{"n_layer": 14, "n_experts": 160, "routed_scale": 1.0, "init_std_router": 0.0107, "lr_router": 0.000898, "rope_fraction": 1.0, "parallel_block": false, "init": "uniform", "decay_fraction": 0.58, "decay_shape": "pow", "train_tokens": 621600000}
Below are experts of layer 5 (counted from 0) of a mixture-of-experts language model. Rows are named router (the router's row for the expert), gate (a neuron's input weights, with its number), up (a neuron's input weights, with its number), down (a neuron's output weights, with its number) and show model dimensions 0-191. Each number is 128 + 32 x the weight over its row's rms, rounded and kept within 0 to 255. Numbers have three digits each.
After each expert's rows: "gets" lists some tokens that make up at least twice as much of what it gets as of all text; "comes before" lists some tokens at least twice as common just after its tokens as in all text. This comes from a sample of Wikipedia text that the model never trained on. Tokens count by the router's weight.

# expert 35
router:144129079119131074170141199139125121149170071102126110133116121072116117129075142156141097102169114149155153139116148123108091108104081154165108142104119119091161117186156169179142113074165141135111130115110185165138081139170138193170067106154092171115166105148146086145105134092112115131123123156195133069171135120124084173125147086128165208064128152146171156037135113153141128122113205122119124104131161112105118122184195125175143160129093142150119070179188105108164115174109139124119139221175138086147181105117177150164143112095120072147117122123117122110139091130095111155
gate11:174102161124136156127138152132121152168139090147144113133069124121101160142085115122089107146046154165133097099159115168153149149101181126130127059171124112107148154149103176092122129082130075163164110118134111186144145152167125096125088095108125165084192138105145136172109180193157133117049137114116166153142107084108110104140166126102152112122041071144139099091154098110125129165067141116100140096160217078095117134180123110109049161116134140102129137082152174163137122167135142084120132113090150179121180107159157128118165126210087165128112141191122155200107090140098157114
up11:094151099163118098131115097127108112105150176139116128152188142137109133113192137150167128084178115109134137157088160124101120101138083118109138175119129126141096071124165066129137162162149176113084158163134127084108116088122165157126157177159123120134080086146077149103138071081115156136207114142176080116104137187139147131120112149149082122155239147120140165196107169146136123108177130131160085129077081178170107140075154106153202091147155087140141128143084087086113129112136113194103137128162108091122055152108101141170108133057169074146146125091109133088118186100140081145
down11:104060141092127148137190150113082161065081084097082152153101129142165157123123151149135128160113138104063159097163096182125138146141127140115133129130147198070122122083160127071155154178101145117198094131181088124167075123180126123132156105127146168095135104161105102109099190131157132125163132084103149155024122118091128141129182100104104139121131105071121027056089114152050188113164117074143141071141171179128106141149111095136125134137146128115152156119150129079124154167105098169129153134147149180143122090156126122085154132146133128106160089127073154116170107156161127113
gets: " |", "|", ";", " they", " are", " were"
comes before: "\n", "  ", " 1", " 2", " 3", " 0"

# expert 64
router:134154127150084151127187136152117114133149088105146093068118049088162107148115098099142105141160057074114173132116100161112116137108093144150070145132145159064169095093166162142104169114176114102110144138125187155126107149132114153146126110163114174095107047077162120142116110076071135146081103053133118134148091116064122178113107079111185158156139129134120140163147093058134130063174131139127155100097197097148056150161087082107115184129132117131122109101192131100112162194148106092116142122160168109170158170158116180087121147149197126136133138142105083120122088136128134120
gate0:116188151086126092104107138147113154188159106096116072162134080141131149120112143120147124117181105119133089088124056086161080149175126137142188143138105171089130137083137142112141153101081166148059118148127125142146150105131130123114126092162132157185049108131080123099118208131088118153143134082125091170143065125172075099143151073125125115127163175096107101097117120116110148123088122044115096075133130160100076125104187118106101094079164152095089169135117084063099153139161075149072107152151125169171178167142099162139174123113147147142212095142154134142117172123082142098
up0:149184144078148061140108107175157172136139165117103109150114067118099102139136173113128109099154145138096166079143131121154123081198128093073148136137080120121171117137157161124101155135122125122114100201098153131126158100103156109142210131152128121127120108139108100146089172182064100082138140139049131152125071141127073064160145065153195060131133138131130125115117098039132122135141142104159140110098116124129099151131207168159103102051118107096118157147133149082143142156130138169162206157096163133134114148129068136079124105090128182155199106117156136166166109173117134126
down0:140096173142126077110153123184218127123146136146157104127143133173141196056115095156153109139119117084112145137129093097155121133098158114123129169111144142151099192107083090196140136158129174174081099054130113105127155154159108104109162139093156153134144150152130162161135096162157123133093174171124146110107158148165104146134104158101075104101078071115102063091127132166097152174033132150154092089183129105129185122109106084149145128129111166172149170147110110156102135140086102106136071132149114130109193109172188221081157116140157141099131121160169194157119164108106144110
gets: "s", "'", "es", "is", "ers", "ies"
comes before: "s", ",", " and", " of", " in", " were"

# expert 71
router:169113069097125142117165168137105128142145085146121145108145111090129122122050109137140148077125084180185161121117124130157118117084054136137079144119161068068145110171115160173158147147151092152089111157153184143146073158127138174131056145140093163116168107127106088134053179085109094135176116152187117061130145146130132188109169102105164184101121169140165147071173134115141114079186184133155133136134139112162130115171171115133176168179115166156093094151162117118150120164097102109126164187178149112114159094161194127141117111100196076125153134158120122105115091136105149141
gate0:078093142139114163108107136145146178132145143164159128125124119056097094093150093152132128134147130067166099059136172131101154175108080093069159135065152132141087059089138122135179132124110127114097184176176168126082160165208099078099148163120132105139149141139116107087113125126157131120157102116141136182124109120158156191111111177064140080197119104155093152131104107139076162163159165122118132148113127086155149095130128155111141141158117134121126103157178105122183160111091169111097150141141143119132167178186110127174172173089193115065158089084139099097110108150155227126
up0:130116100155095103147100210153140178130095128193150179142121119093123113144119126139113145143102114121114127095140171135165166141107086085092146142089174145100121085127145120147179114114098113090082211201185131146079114166183122097136148131126134161109119100150099120073125131146185118147125101114151102213166147124164106157104128186082154085173172129150109190103134156142121083150165102116055106140157102101171138109117135132149151105124084150126140115153163110107175142136111145125157158092123210128127214151174055132188196195150158092059164123145120140107132111105146155115
down0:146126097131189141050086170163142166135135122113178100132131069130079121155142116174149124066118132135133102128156176193105160092179100125091122168092104136095133072079101140189138125149110204110092139150100101192140135160233148096136157144113122095144133125097122102168125105115149139088140070101121097148162135126149198139115124092075139106166141139088118141157088115101116162122135140142132160101119145180136126055056166161126197087168149156103193167135140104187137068160147089134111077128159139156139122152119170127094128099184130086145114140109080101128160148124156183106
gets: " |", ";", "din", "ils"
comes before: "\n", "  ", " 0", " 1", " 2", " 3"

# expert 110
router:052092090054126093162136131165109100150089090134124167082181138100141090109098114104147074141138123106146117178139114076104164187101106067101104096079151169104104137130168144111094126134110120090149104182116164135102101140104152129225114090094078141101180062180105147156109153112148138105120068127106125111160108152058069153131119098059128143084166125134116122126141112076125142124129192118143155106084132097086086127200145187128133164128138122145137120173151118139077113175137122102097127134140139087153117085149133184129116176156170086087147142140057102100076092158147085155
gate2:106080150102124148145157092160178156112164081104127121163097123153130119155108093100175085134070151153150092124119162109142146138127038138162135090102116173143104082122100159088182073133088154127105118167127129086166081119125070130196128087144097107104147096070112144224070132155121166120078157126119127098093070137140131153123151067136138129133101160150124100192120065141084180154154161124138160091083091170117114110050112131143093126132092197096125149181115084160097109101141130073134195104196136130126114133134132079112121160116138141154130127080159088122103118186105081110
up2:095089103115132106108161137164143131130136072126075111135186110093112101099104127112128096160172176123185092041113146103133127144099121064167067088090119090128087145161061173166175169138072121113102189147170141127158141109135191144196157155138091148137075134140102144127107135155108153122135104141129097137153148105139116126139101071158133063127093217155148123079152152153087181112165141121160120104111118125134099085177150122078152127097103078148141107164139108087159159152095155123195193129172167145106119174070122155110105147122095170134150097058136077111167132141182142097
down2:172202194113079163091073129121113111153074100180144163133114111111109151130116140146154138125119154152109143107126176176124109154087092144140098102141167089073099085086164116139106129165138147116212120151111161173087179153120102119097157163132145130153171161091149110148169136058121158128164185108178109148147102170119115165087104179103125185127159103110103130149107144067093059115138098075137158131162180124104185141080128178116130069115146168171122159188163142150121147148064136160099191147118137123129157092119170129200114145127131132097092126115126145086089140101081126208
gets: "\n\n", "\n", "=", "′", " =", "Scientific"
comes before: "=", "|", "-", "The", "In", "\n\n"

# expert 22
router:097133086168096105170123166114128109115092147123121150092152093055178124106111080140138113130102092121128136141138084124087137178119096163113099150098154131076108072153139161130094141142164112066085141165130136136101094181163129141188103138139129159112129058089133085108119117086175126157141128072107106049127096124059142123108092075098156160152181137167151120132157089056125070102133172145142103070163212097156130136119127160164097186181096156143084122131114126094124142188128106136165160089140170109176165101159104209112087150156193143136160165139118100114163135179143151101
gate2:153126122118158107113152145081137069136064129115079102178112086096140158115143166208159157123161109119127065175153112139121183080164114125138129087097168158184109107155161145140115129110111126142070147089127136126075116163163123094133139130184200154095157085154105104119198114096133196132185150110145118128050136113105142113141178115170149144128141152137121153080163159106165110166136105113143109097121114116114084133102089092189136096132089107128056066180095123078159118089141051126151102114094111089089173102086138093104113144114126110153123206120132094177151113161195100086
up2:167118090156140119127103141091151094152092137168096065127142053096109193117144134147127142098187074116161081163161137167146188067176132122127118099074203142163102124167132163164112145111119107203102135123106092164099117146191119100126149131139157151132154058178112100132189125092126203154150145147170108098098121079117183080123167163155129127134157120105143182106181144139156110194125154136136115100127130116122050127111071114164139114166123125116067128151112138112182089103151087179153099090073135103113175122067154076104155130100127132153112172129185103158142131150124111096
down2:061113108134127095150083131160171125113176083104142127112190176132082147092081105150106187205104155122076195137083145131084095120150158084102157176126105106146176171165120127098113110160087151103086086144142149167093194104130126130152081163132158136116134147144119098136119116136109150107154133118160108094170136075079145115130137099122101127170068116102133154144152168156088220118172117118104171136151120167134179114100118102072105158123155050072145071161150093127129120129145175129088113153149167099164126153108201182113180156204134127180136117139096106068116105142116128103
gets: "-", "s", "es", "–", " pro", "/"
comes before: "-", "|", " •", " were", "year", " are"

# expert 143
router:097096152096127105190132183125101145146152150128059147119110087128173149093117112125115149101162077095101123082184135079122131153119150152173117119081065170150137097122153189189133155111140093112104167098134198118140138105180104132197128117161135160039150085143102109123107157107138150141089095121110101168182143191150085113177116063113128114139176121169106122114152124140085112127188181092124163107097132119138105144113148166155158105153092141121059135161117088081140117165120141143130158147129156121099141148109180217129084186117151141118176141092142086099108106183212085129
gate0:140106093168110123164143168143109146153141149116136094123076139126198115120094101087185135085138159102079123157122149178103146175092144120098144177166122165118134138155169095080119132118137013078137089130118082171103118168187121131101068106129093102073095168167157140105108172150170089177151100121138077130164136152107048135109180151102130106078166112151167143101168083124158161155095150124097137097149115116162099129084159095051128101130123081152130098091193141088134150129159140167142127091091167106160124128142106154122104151177076101197183163110098091145085169138130130119
up0:100119162091119130106136110087120135131102091142100116083139129077078152126197111116134146173100084201102110133138116128074179089185089138139120146126085103104067158112088119159107191134142138192101181081113123098137161090058138126137119095098147203132137071114141143177171066074114090147149148130126122116098128103141152133136088085079169187127108154126128140126118110109074121165149135143159112146120132157077157157148103139180137202117159123169105168153037117155090063096114083079091149134134073142130104130096134111098156074106162138138070113174153156172165097111122170152
down0:145113112104070127131060151129116129116102168143098133143138102140081100174135106097135126145118101105111142108070118128154168181076143111153109130077095152126078157131122128130133160121105139181053169121170142160115145180158172129127130108148089114161155073140089130117061172130137091126118130139097104100174194122120126116137143149186153135040129126135119037175148136133112099184129162147129135160148153121151175129177133218117115193075141087092152202142057093111160088137151136127131068149051082142095129156153113145203099152091168114160093109156187138136136125099134130143
gets: " 1", " 2", " 3", " 4", " 6", " 18"
comes before: " |", ".", "–", ",", ";", "°"

# expert 100
router:071075140116127109185091169115113081156095124140070176149111138097144086108119116140130111086190147099176150115139148121069184164096109088143105130156060147151186124096104179154130189097138066117078113100136147148116117163138140166166083082126070139105166106145117128169071109026162094083126133139072156093141173104105093147117146125100163172129160136161166154127138179102047135151149137110147129081123184110112109175113143128181099171137091160130063117130137113129131124167099106135112138172137128054156132087150173163064145136165134108088118119108099136110149110122187104115
gate0:108103127166105090140168125126137138173139151118109241100104106101104162137090180100111124103096120093185137155169142164083144134183140154081155172079082166120135059077071153125084122136117182165144076177114135121114104129098121147111181109126124142108136138078123127149092122072111081133080133188157175084088167148090084120086114145164116143109158160121096145151137153132139111112137155041165147104169081111104043112132157122116105169101140145165151076107140135092127149138162090093088156127080165092133147147133143124134172105149119155098139123013064140138140143120147112144
up0:139087164053164130141083091066095135138131085125172134108126128111117157173139135201144122137105195118127132155126137137142166113136155143104093142174131108165123115124120136077122105066157091145152107094149171142125161084093084110114053131127161153089126110105142118157093172151082067131129095189138139160107109114119127139148169111151112209087199140171141132172115105159131105114167169199120172134143143111178113185116202132109134134108146090159117131106125131134163111111176090150142129141166125088147160185129142119223077167093128186178189092096165163156081134094135169172
down0:123089142079100177109148123130102146145103115157075108141087130126153075105065162097115149107101101107098153126117145200070148121158139167160156124135100097142178140103119119148102068098142185032121120150156142148152107109101113061109111129188097144121067143141133116157151090164146160115111068098201110120097098162146170145024128165158119208093086105106146115172188133108133173093137187127107150070112157119108091137155117145162121065160143103130124221086133148153094086146164127093070133149108139144126157148094138137134159102123178141137133116094108141169160174133128103126
gets: "=", "19", " 18", "18", "ea", " United"
comes before: "=", "\n", " States", "\n\n", ")", "nt"

# expert 105
router:122154098129084157104165151161127136142152074088136167080164091112172103120086107129153127087127073097119120144105113142121091171167126119167069139153145151082103093134122140140098134122197129140087135132143198163137116111137149142146120130169142139076135050084124097122084122071119133133108115070192087104169090137066127196118152079097206165151111140142151142124123124060095074124156157137135164052070224114101074155107123144137100164178105166128101159103153110118113136172151137101117153116123175100162153083106106164084114152157181116141110134136100066103141058176110130124
gate0:130148103110125045160074180102110110173118124128172143104181117170130155162126204118145107091126185121048144172072150150076135102194141154067167145124092133166141120069114099170103115095086113084086083139049167135137150092133109126134123130064097158092111159130186132156153102153094094190133079136144099096156178167112111107137130125165194075101150146153093091096146154128104129138095081108118115113089151068158159155156130102147120170143116140205156169114098105115145152140121110151102165170169157135164146147090115101149121137057118125124130149094128145091140127148168084089
up0:087114115080188144108135152162114127162151130115089143140142111102148153126114115144105121207103184123099092148197152094178191133098165210174146102114083081098145112130147101087108130082082182194140139160151085098115073132138153067120148134170158114146167110202111111094138108141105136064175148154150166121082078129169211081122123120081138190188083118124115074151101062114171133156081118127140124110145126168155109145139131137163170136093089133105118097201130114176105086100147097092180098139131118172120139127106122072107106096167128125140145120122114133148072129154149145121
down0:158163077096116123163139148106128132141137122124112129098124126079111140143193107157138187164135131163140146114162141147130158159106125148082184050187145140072115127148154125144115144069150081167122149156131143206076079125123067172146072147140035153177109083142125161138122199150121121176116119134144166156056061190085126129149110165148133089097175137167140077091159131164163104119103128073159138081130135151111145170103063142105103125114137158153133111098185117106106063137162155135140104104087135103123130098114116097172096111094120179197164178160108150139134184148127140090
gets: "s", "'", "es", "0", "3", "1"
comes before: "s", ",", " of", " and", " in", " were"

# expert 138
router:143090125121096138151116177148111107151178129116061187100113082138201099033076125141121128064161104146145120083159114068115128151116140102138128087094048163147134131107139162196122140141154072129113185102127208158173093103158099110157088080150132146043158104125102116136089141149120140130067104144091128157193148153148117114189117119119128130126164108167108117110153148058111165139195173099136157116081104150108116128148148133141120116135116131133079166154139107117132128169126110187104146128130148127109136131094140232109147171071203085090114121115143131096127107150152113160
gate0:106119081094107084118143110169114081119154157134074208115151156085141081146111069070116141146109147113149160096191147141090127145188116178115116137158132125115101145078164181156136145103096101051104130130092158107159098182098134160116065160080110156144119106124112119107040168125105128089061109108107147160129137117092181130175115103103131090117156143168096093108114149129144150068171159037149082185120110176134147108105128161175109139130114099159097145119166141101186137115154104134107160171140116182105171103146131170113136130141180085112183140187102124060152083140120102148
up0:097118154180136124201102173121100192143096133070148090113165140204129174106152174152125114113136061135130114155084143143157119086080136117153082118104112150156195137145089108112157138120113153125150138176146157144095191100178094143136211153161156101047124123116160136130175074128128142111156122092151188112085179138131114100074170119146137138126083105114122135105138093184128131151078067220113143113139111090113084097180146104089173097127175098127119125140117127188140064126142129088178101084162171051128124141111119104131103102174095147152110167123136095146121142163118167117
down0:094140135130131082167101159129082126100156068115190136167155111125104137183113128167087130130110093191090132103115161113073096137174119129183112130136180082093145157127129127111128158111145124142112156131137087121154092175168156099056121169078137185148106177118151125161183149086150123165117132134181152179182139165196104099109146118114160122177114102141027082106173146168150180152128169161180100113186103107168093096174123153121133163130174152144171169164142136107064098141095184160107143152194124141099170098174124127158127108133129145119099149124089089160106103193140174127
gets: " 18", " by", " 17", " 20", " about", " 14"
comes before: ".", " |", ",", "–", "0", "°"

# expert 103
router:131084131113119086172121150114093140147161141102033199142124138109121074092073104148111115126202103146135142068169122098086158162103133144156159118095114137144131088164156207167111141141150102111090159117105204134127137109162121142181107089158141128093183075145114116167103104046125096101103098137148106130255109162145120104147108077135153107097128134135106137152142124144103106166166175060134151086117142109155131117106110166140103124183104108156094120161157089078137136153105139126083131125117179101095136140058144204101147159121132125097131108121135135082104122205154093119
gate0:113125118156138089077155095147127089175134077072148162154149153143123085120120158122142069164093099164098183142078165122104080107216125121181193125150126187083165124145116144148092147098129119112071119136145224108083144079079083094139125134130151155104124164104122103106072097117148092064160112082141125029134088181099116111097119128080171134127141128119130071136160136096127124139126125094151129094117160151169136149064127138080132118124148123156120161121087114095144149146071126074131119139172162103144063068142128121088160088063180142137098147134113136118142089106097128193
up0:130173118168085086101189148196086080170188127112164131176109145135090114143088108095125145141130103097111139107082125178088098140199125132111145149195167146135149129093158146152113105118154146071074115145140103116138173116165106122111069116198113125125089153148139153087146082143127156121184140187134105086128063138094123175101069144098099061173192117163135120155113132183115165114123101110170087099149157111190154126110117125084121151151152024152108153119095119120160160126115160110148071112132170169110109145144090093179150091068134176195104123105145134112118112135134114170
down0:111153076111156135164186131132138136096071108107107175150116142134103148190147168134097079100163165108182109234097139109079094154125134105174155152106129161091111165099101155081162127198134107142153107150093135126052124178156131141160098128128131125117118175158137159111112181133109045126144165142091085111105161083073101118138150154102119146136147119158126087103092174120109115114092123074118140144101129091098121073120123116126061094156156169148085195102138102206052130128159073088170121131131149045082152153126085143135149137102121113143131127140134106151150082184100165090
gets: " 1", " 2", " 3", " 4", " 5", " 6"
comes before: " |", ".", "–", ",", ";", "0"

# expert 102
router:085131088128079073124103150161141098162125127090085138111131120129140120101079116156132092164165102130142138114162138136036082093091135137142099146161129142080070179136107168136128210189132119140088156095156152132093085175181084163132123089156125167119163098115116122176135119104158124109164111120071070174117179166094107120128188067103131121146144110124118153159141040068134092139136188114143157101093172117090114111196134053082118142159116200126141103145157119115124112148066110147147127140139138072111156123121132140139151169106169146141100163158088082133068138157155064175
gate2:142120105143114158091154089134112197106110133124144118142117148191187153122092129094183108143137092076123116166144141120158032166088097113152136166118122150086134065122134115138166092159097118180167119087110076161139083127179142152161143099096138159094134167185130122106136178147129100112168091143127184188164162133111181153122157112153122130118110090132133152116125114098089096144142133061142161036123167146101105081206127121116085100156135224100165152077169127105115150141158054097161169103139115123143132136139170169158146181165114129041115180133136131131138083144148121125
up2:112065152156084176109150134073083162080147117116114114100148139184164143136154154108167148151085038080112129163116157158137023189106149080165093222148108151112097089086129154153142124136105109106127122111147072160121110101149145156169170108127132183103147126173175183150145176173145092103151107116125138153159168136098159166100138125123125142127097062075168118131122114122108060107129117050141106077095117167079090130148114142110132109151157153148180098128115118108110187199126078106172131165157155149115149163161146142145143187126096119107109147097092158118105097161097130124
down2:092143087107076107200169178117106134119144135164150118085128125115146187141108075119162158091132101156142148132133113114093108164138087144135183115121113119182127158125077124106097102088120077130176168186131150090148151100139175143146146094102079145126089191149086130130105144170126164115180089120103159167116175113131110130156102187101125119086171164127071133151140159075112127150138205082127156081159113082145102104054122174111116101094126097135062145128109137087115075117110177146120127145194146098121058153138100180064146218101068158087148143114088173107128114100153124122
gets: "\n", "  ", "\n ", " same", " based", " much"
comes before: "|", "-", " -", "The", "In", "On"

# expert 23
router:067130157084119097152123120148141141151165097129099094100150146115126114109113132156072087156203091181159095110119156131129152183125141129168086113097146168101096118133159125135135165159109109091110142120195153079100129111135115130126121081148093120127141126149079102151127129096139165087141115102100083166131113177129102190145144099062123130145196141160103164155140062088093132127176193125137160092108159142125050148143129108109128141161103116157120105176134081134127152155157084096108140126137102058144184112192128169122079170107205112132156199193087097092041124172166056134
gate9:100165100114128104140093133136139102109113140196147119088141148091201141081106168189142109079111134141155126146109125116135093147130133047135116119065099086129080134088215144139098173194115142114146157134119154126074133141117165135171097138146121110086177115096111120114162144161107151143151108162158124162098133096118088151131119111096091128126190118177166156135137193161092168173190124067119100195114056107124152085163130078130191077143106155168117148121118103186155099142135111070101077142119112115085132103149142154143106172134183087054149138170129137165123075115143054124
up9:127076172161172183093133098117127192117134104062102166132058114128149117067148131125147113103174078102157095151122102112103147142077154181158137147095171086080163175129049063146159127126130132122079061197107129128157147126098132142174127121183122126157099187148159120145135142158131119114123091147162079104130085166182131165128154117170144122094122151081075090110073157066100140136086145126119125127115133159146135140164121127074079112091218127120157074156089146114056145121089139103128169105084114172163080169127067142143103120118107166122094141126118095141095127113116134182
down9:099142095141079150139141157100148093141176134158111172089146152114160179126152135187102122111133123090121101127114098114098167105118154171073136089152135123119081082181113118121182121031149143147187158088219146117150164145143199125114128124122142141155129164197074049160173065108111152101127199088139144121090106105123105129148085112128128142122117082119204095126078151161097159120131123118120089140122128106188100144139147171141069195187145195117131157109069132090073144113148149141137110113124117102161122119092175079144127102144115102081122168095104112081113131177149124087
gets: "\n", "\n\n", "\n ", ":", "′", " Website"
comes before: "|", "-", "=", "The", "In", " -"

# expert 81
router:144134095126103080159142202126130117157124061130132126091116115086112111135102154179139104140134108161151191126118118119070124104102054160162108130107139132108179145178129179165154108068189126134105127136110194147135082182145139189141084111130114139098164112138132117145086147071140152131160131127170101087184139124093117151104148081130165205072167163150183150044170133128131123109132206136118139126134136117126090120181229108147166144167106154131110087184167093131142109166135130120117163212157174096141160128133163141164134123097116063152123095134085151109136087131115126178
gate0:116158095130118094120132090142120135110096084162112143108066149153098147127122150152173129144171087066085131104105093091140130166067113108162145151140143128155138174120138182164199123110160155126175125118153130091155145107166132164145100145100080153138113100198166134169099118097103177110146118117135125129190120134116111150128079118093133099119129177138104135115195118138117086127095105142097113107160118221123072172158166147116108113130149051111116116103227168078169187142132131105112126171088124140129092195113100210176148128138111113108082119163075156180089175060082161170
up0:098154087116142085113097080102136105088067052179094158128068093128161131089105155128134153158122114112078122114129132081103145171181149118159168162129120153133122154114173125209174111105091112130099108157136128169175110158112101148150094197090122183096137103157142130161058132126119154093116123114115132150167124120133148145140145145089124079076140184150117190080128167116138088136123090108097105117113120217077126159181165080161140083128146092124146129128155122112161163120099119096130096143095192140168123201100087183199164179133172134135107129159091132132171133094090107202
down0:053127098175173120141098178133146165154150109103126083125124192122139110116167131168149105103153108094169190152103163117142119132151155105122185144143146151112072129121139106140206180151131148104118087179127135070039159155101159155177115173157138129153174159083110175128104123146094103123114129118117120138177102169098047083086120128163071099106122142141167134116164178131087135073160144105148141144099100176164130061108108144053134137084121125173114180112114120116121075142162154161116075094127080086150160151132160188169136194131119120120075104109081119099159181153129124157
gets: " |", ".", " did", " they", " does", " period"
comes before: "\n", "  ", " 1", "\n\n", " 0", " 2"

# expert 4
router:145164104147115171165084142178133165188122089137123159085115105138140089082097060143100171115178118114146137088153118084135143174089119119156083074156133159091078082174150112170115151167126151062098116074203145104124114104128128119103134134098097138119167110109119056147139180094086089122149078104118096099171132126132122138118105109110106151108135181123101165140108113123105023086169187124138181077106111100166159131133179104131119121168074173212095129144143077129133141141078113160148160156140112066113144092098129161110121173159132100179176128155093128092151092129165074127
gate2:116166110088111186126141064180085141160174146103109141114127092069163118055168102156190125136159142127128145057154094116149130150152110081126105099095069109148118138134150106108121157126152120081160104117162208133101120050092196103139098127121082110164149102021107134129100145135114091114090107102073105150113099073144133155139107113123107095120079174135118096112129137164116099152119146104074159125171116082101140158163160093158136086162116151142152136112134062170126143143131130144045111127113137126119049133095132115163141145136168143156130160092084157146129175115174071212
up2:128093161108144133173139172097125171080147139154100129211114150131146098095159127120178112199157152110118137184057151138119139206146110100136123207117139197132185176118145157124107087122116118111128098063153092101174114159177063136146178122150124154114109140172125183137100132097134166072127159141151169107113108143113135172149130165143072131109100121123110124075151143084075140134127089103151163119105121125197113156113163105090122122074139114126216101066127122109130154105144127161178114171117146159194132153182141067133106131075134068121093074134096091106117073122131154144
down2:087195090095121101133171115156148152178150090102116144056149115127176098170119128064119153106094071183104129057165144155080115112195116143060138046169062079146133117152144132162109175141128134155132175096131142132099135119120131118102082117107146144140153101127161147188125168174111121193063138075124100178145173088174150172137104149106109115207100101141092127112061117141144109142158137153088150128125131135074098084164114134096148103137118125148112116134145104170112071120136149135107132141151073110119117130107113186164130160093044126113072148087091108104147089178112140102
gets: "ed", "  ", " |", " 1", "\n", "|"
comes before: "|", " 0", "ed", " by", "ing", "″"

# expert 6
router:086123105142139103173080163123104154206176139136152144137092097154108172138107149125112130160201147099118133102183144100144208146059096112149101095096127129087077112129108111120141160123120115101095128083153091120143068175152070127111132083137150141108121116105172098113144200114098134120135095129153151100138115139078175125054128109113167168117135204152092129112156121068112125145128147090099182092128136142163146128196168122182100125134132149188029119125162120103085126143080130145093158135143140081131164123074194168138191136158180096138183170141133112076094116167140100157
gate2:077125085166089155195150073077123082082180159077132142114114084149081168104156118089208155168138143120131161115130176119155190175146091155126146079131118140113074085143140119142186110119123112138113109155114129050156104118155116120101169152148117094131130081072170121126079145125086158151165093123118128094090096128094171065101140103149147092120124147138105132120111136145119116122120121094120127133130104103073150134121093190106141090128103173175044141151193139132133162082128148112146131220137131119127155157134152074112190102129104051139119149214128088117126195135100129094
up2:115097134081089052179153152146090106127139082136151104096133145144141064094112131142105110110110118120198133151187149111119125099150217115101090116181113179171131122135126051142072128100119077143134095118068114164074103143098144180119127138088115135152117136137165107101105079078140157161138124126112120142125086114125129171099096157065115127198124160117178111134107138169125150162127117153097159097135217056179097098074161044167149171121095073145175124154100145156134111177079142172154141082118114109106115128175088131133115102179139165130102139083118161087123161107095125143
down2:134160116135127174120116147080092163117072177106088135131091107136133169185109107169163080089163164139137058077124117137071126123180105096120193129175074096097101141153141141163126103103124139122062144123201180092146130171165096129146150161094114109155087117130107129126077170135072142090090130145146139121041161163142131155175133169092103118120129149096117098064181172127150152133086145130136119128121123131108162142146107142165116148190181221096112176100169131127121103110087127104112119175193200131105169097093136161134167082067146132119105124140075166178147145097140126139
gets: "  ", "ass", "pt", "ess", "ft", "ld"
comes before: "|", "ed", "ing", "ion", "y", "er"

# expert 97
router:102111115082127109137127148174129086179144019155109124080132109098142113116104107120108095147138141127167123132159112065117167216123128126160071149061158155104084126161150138135106099141089129066090114152130216123116130139131159160150110125154091160125169098157144100184139147114137161119105118114118087072141109172140109146130123071106145113076120139133114147116164065109131150133124182114119203088081139144123057123198151179106184188145136114123143098200136049120121108180122101110136124130127142105137179115118145177172093146118146145120138142102077066100099152175169087167
gate2:131147091087081112187104171105110143118068124185143091065099152099137129186148115100115083091102220170108159177149163134096127118136126121165133093174088124137160088109152157084142098113117100130113147105115170123130136099168089162177132132140037081083133131091182104112122106113144157173129184048132168105113127122171113129151120081092128147149136077146184108165140135167143129157114141107101142114149083141148107131035127080139142123117115180192157198109208146139084125100145175156128099155112109194106138130126158109167155142096116100120107126105143163165119125149108059154
up2:130092096117074134158147198124123134147102107179127088105093129103164109186171138122095080072150212119115172208130119145084137135161169154155118102150122135124148110125094150088148089092131089117118134112122197118125135121126124122170121180134040099161128127115195113158162084116130130187110187086104114091139127126185102139156131099129178138134097052131168121172098152173143132135077159100117168145147128140136091125062166094105154158153106154188140141137220106107075115089125163171148088151070095169136158134097133107124177143108102148101089127098121112097103135157129088200
down2:112182122147119138130159107142158163170073130173126171151117145123162193115119164152146146065110139137115095120144124163096168118163103144103121169106169129130050137151124130106143102132115098177068149161129177095149140106119090113094097162110096079112117112170110138116126149168138145109166136069117106153097145070066198115113120154085088157171086173126143115136126141178118173155183136070188121144093103143145130152103173102160100101112071166117162087107114164166166085114092091123117130148118069123169109093240192127139176093122149127137192125080056166138086142096114149109
gets: "\n", "\n\n", "=", " Known"
comes before: "=", "-", "|", "The", "In", "On"